config.toml
routed_scale = 1.95
balance_bias = false
groups_per_token = 2
init_std_qkv = 0.0414
schedule = "wsd"
train_tokens = 810800000
Below are experts of layer 3 (counted from 0) of a mixture-of-experts language model. Rows are named up (a neuron's input weights, with its number) and show model dimensions 128-191. Each number is 128 + 32 x the weight over its row's rms, rounded and kept within 0 to 255.
Before each expert's rows: a language model's description of what the expert responds to. This comes from a sample of Wikipedia text that the model never trained on.

# expert 5
What it handles: Mid-word pieces
up0 [141 147  98 137 113  92 117 120 159  98  99  84 107 149 133 147 134 136 178 112 147 141 111 121 126 132 105 159  75  79 120 121 147 128 140 109 116 102 155 198 143 148 100  61 146 138 146  55 130 162 128 100 129 128 158  56 123  52 101 206 120 168 114 187]

# expert 12
What it handles: Place-name word pieces
up0 [112  85 155 140 146 114 119 152  86 110 127 120 131 137 186  96 207 139 205 145 166  78 151 142 145 171 109 100 118 123 172 102 130 115 141  74 137  80 124 131 126 157 101 209 158 138 193 136 134 105  96 119  90 139  85 136  97 144 107 123 129 162 152 154]

# expert 16
What it handles: Prepositions before objects
up0 [128 154 101 141 144 152 125  96 161 170 150 127 145 105  82 163 120  72 165  93 173 160 156 155  78 141 220 110 126 169 153  57 136 203 104 149 101  89 109 144 130 103 128 170 105 122 123 136 115 114 109  67  85 150 145 114 111 108 165 121 151  68 104 134]

# expert 13
What it handles: Proper-name first pieces
up0 [134  86 145 142  76 102 116 127 157 121  46  81 144  78 154 126 148 146 119 172 142  75 137 180 136  80  93 142 121 123  85  53  96 128 116 158 139 131 126 134  61 144 131 141 130 139 134 112 136 159 171 156 132 129 139 136  98 116 153 149 145 130  39 159]

# expert 17
What it handles: Name middle pieces
up0 [122 167 129 147 132  98  64 131 131 131 122 103 110 134 110 154 167 105 150 104 111 143 167  88  96 124 162 171  88 127 180 143 145  61  78  88 115 114  93 158  96  95 154 139 145 151 126  85 164 100 135 124  96  70 136  45 188  95 115 143 125 175 121 151]

# expert 15
What it handles: Name endings
up0 [111 156 131 157  25 101 146 125 132 128  90 181 153  94 174 128  77 179 158 121 140  84 131 166 157 126 121 119 150 149 168 143  96 176 133  91 104  97 176  97 102  72 103 157 189 113 173 135 139  94 109 129 112 143 116 137 165 109 173  95  80 134 122 152]

# expert 4
What it handles: Clause commas, articles
up0 [116 148 155 119  78  86 148 160 110 114 151 125 143 155 120  92 123  92 146 151  54  75 155 129 107 141 148 151 119  61 172 127 125  82 139 156 144 143 109 125 174 121  96 156 141 123  97 150 118  97 144 140 121 194  72 152 143 121 187 118 127 140 126 192]

# expert 19
What it handles: Verbs and prepositions
up0 [127 125 143 127 109  48 149 165 105 110 142 154 130 111 136 184 133 138 149 162 107 156 151 153 133 155 171  85  64 163 109 135 215 146 162 161  89 126 161 129  67 140 135 155  95 118  94 175  92 138 100 148  97  98 150 148  70  87  81 137 149 170  94 161]

# expert 0
What it handles: Mid-word fragments, conjunctions
up0 [118 104 136 156 134 112 167 124 167 169  91 164 102 102 136 113 103 106 167 114 134 122 127 109 128 165  96 130 135 152 142 124 149 165 162  66 113 159 161 129 140 152 141 152  45 147 159 121 113 157 161  64 176 116 117 159 111 102 163 133 115 128  51 176]

# expert 3
What it handles: Line-initial word starts
up0 [ 65 170 134  86 108 168 106 184 140 160 121 122 108 102 186  93  91 177 119 130 167  40 166 168 162 130 109  96 103 105 124 137 112 157 135 156 181  94 127 192 107 149 120 195 103 147 125 115  92 165 123 119 185 156 135 133 116 135  96 169 178 170 101 146]

# expert 10
What it handles: Headings, line breaks
up0 [149 166 180 112 114 121 143 113  85 129  89 113  93 150 149 133  81  79 123 155  92 148 116  91 124 103  81 164 164  56 128 123 107 155 134 124 114 149 120  93  90 124 110 156 124 136 103  91 192 140  95 166 123 135  84  46 136 122 151 162  40 142 118 152]

# expert 7
What it handles: Numbers and table cells
up0 [105 160 135 111 138 175 109 163 119  98 173 119 137 110 155 129 118  71 157 133 199  85 197 111 144 110 127  93 144 118 146 119 142 105 128 113 118 118 107  88 157 120 160 120 130 112 192 173 129  72 158 146 117 145 123  93  95 165  52 139 174  92 160 114]

# expert 14
What it handles: Prepositions in taxonomy stubs
up0 [111  91 104 104 155  57 133 100 127 129 103 128 150 198 130  74 104  85  88 109 113 103 155 143 106 146 162 148 131  94 136 149  77 111 192 190 126 113  96 145 154 181 111 108 143 118 132 127  56  66 130 153 163 123 114 173 150 119 187 144 174 170 117 124]

# expert 18
What it handles: Word endings, modifiers
up0 [157 139 101 179  88  94 161 133 117 114 166 164 133 117 165  98 120  88  66 137 148  72 166 169 198 117 132 124 114  94 146 152 142 186 100 159 106 135 117 138  82 135 120 114  97 168  43 114 202  96 132 126 188 132 119 142 163  97 175 206 163  91  93 146]

# expert 2
What it handles: Capital letter pieces
up0 [104 128 140  77 135 143 144 115 151 176 141 160 159 125 151 135 146 112  77 128 149 104 149 122 100 139 118 103 118 141 194 150 137 132 139 144 177 121  87 143 141 122 167 204 164 142 121 110 166 108 109 116  77 138 157 146 127 113 166 116 149 135  85 148]

# expert 23
What it handles: Hyphens and dashes
up0 [107 165 161 202 150 155 113 103 117  78 166 122 101 136 126 193 162 144 149  77 176 137 130 120 146  63 119 202 119 115 125 113 115 166 128 151 138 142 100 103  91 173  57 116  98 153 159 157 116 138 146 118  91  66 115 194 138  49 177 132 105 154  85 144]

# expert 21
What it handles: Measurements and notation
up0 [141 142  79 207 182  50 143 182  97 108 141 113 106  66 147 148 118  72 160 112 106 120 122 162 139 135 196 133 149 123 102 162  97 127 143 108  87 121  88  88 137  93 163 102 144 111 134  96 137 100 160 104 157  93  83 144 161 118 143 158 182 164 108 171]

# expert 22
What it handles: Subordinators, abbreviation dots
up0 [ 85 129 159  48 111  76 112 171 139 156 132 103 133 129 110  93 120  96  70 143 104 169 155 164 125 129 108  67  92 155  99 127 161 136 135 183 134 138 177 102 139  92 121 125 181 128 168 126  76 119 123 120 130 114 146 108  92 192 140 135 167 133 145 143]

# expert 8
What it handles: Sentence and field ends
up0 [161  83 162 102 112 101 133  97  89 147  90 151 133 127 157 114 195 135 150 131 131 149 169 173 151 124 152 156 151 157 170 102 104 123 129 125 112 111 152 131 129 157 147  83  92 175 131 139  77  68 106 110 132 127 107 142 140 110 168 176 171  71 100 186]

# expert 1
What it handles: Determiners and modifiers
up0 [ 55  87  99 120 129  96  71 156  51 108 102 134 118 146 101 100 149 106 138 139 139 143 113 116 152  70 137 151 144  88 148 153 169 126 139 181  88  93 128  83 145 158  95 156  81  63  93 140  74 128 133 131 136  78 143 127 112 121 110 121 177 106 131 132]

# expert 20
What it handles: Auxiliary and copular verbs
up0 [124 174  88 170 105 123 131 126 125 115 150 149 164 101 121  97 125 125  94 141 180 146 127 195  89 104 149 173 163 140 132 186 118 143 210 138 154 177  85 124 179  89  88 187  89 117  99  97 183 116 140 124 173  89 115 134 120  98 148  99 131 136 124 165]

# expert 11
What it handles: Sentence ends
up0 [173 122 122 141 121 164 182 148 182 193 182  96  83  88 141 150 130  73  95  93  33 106 108 148 144  90 121 104 120 132 150 133 134 176 110 139  94 142  94 123 117 112  85 189 122  65 105  78 167 127 157 114 133 108 133 137 136  85  83 160 119 135 144 157]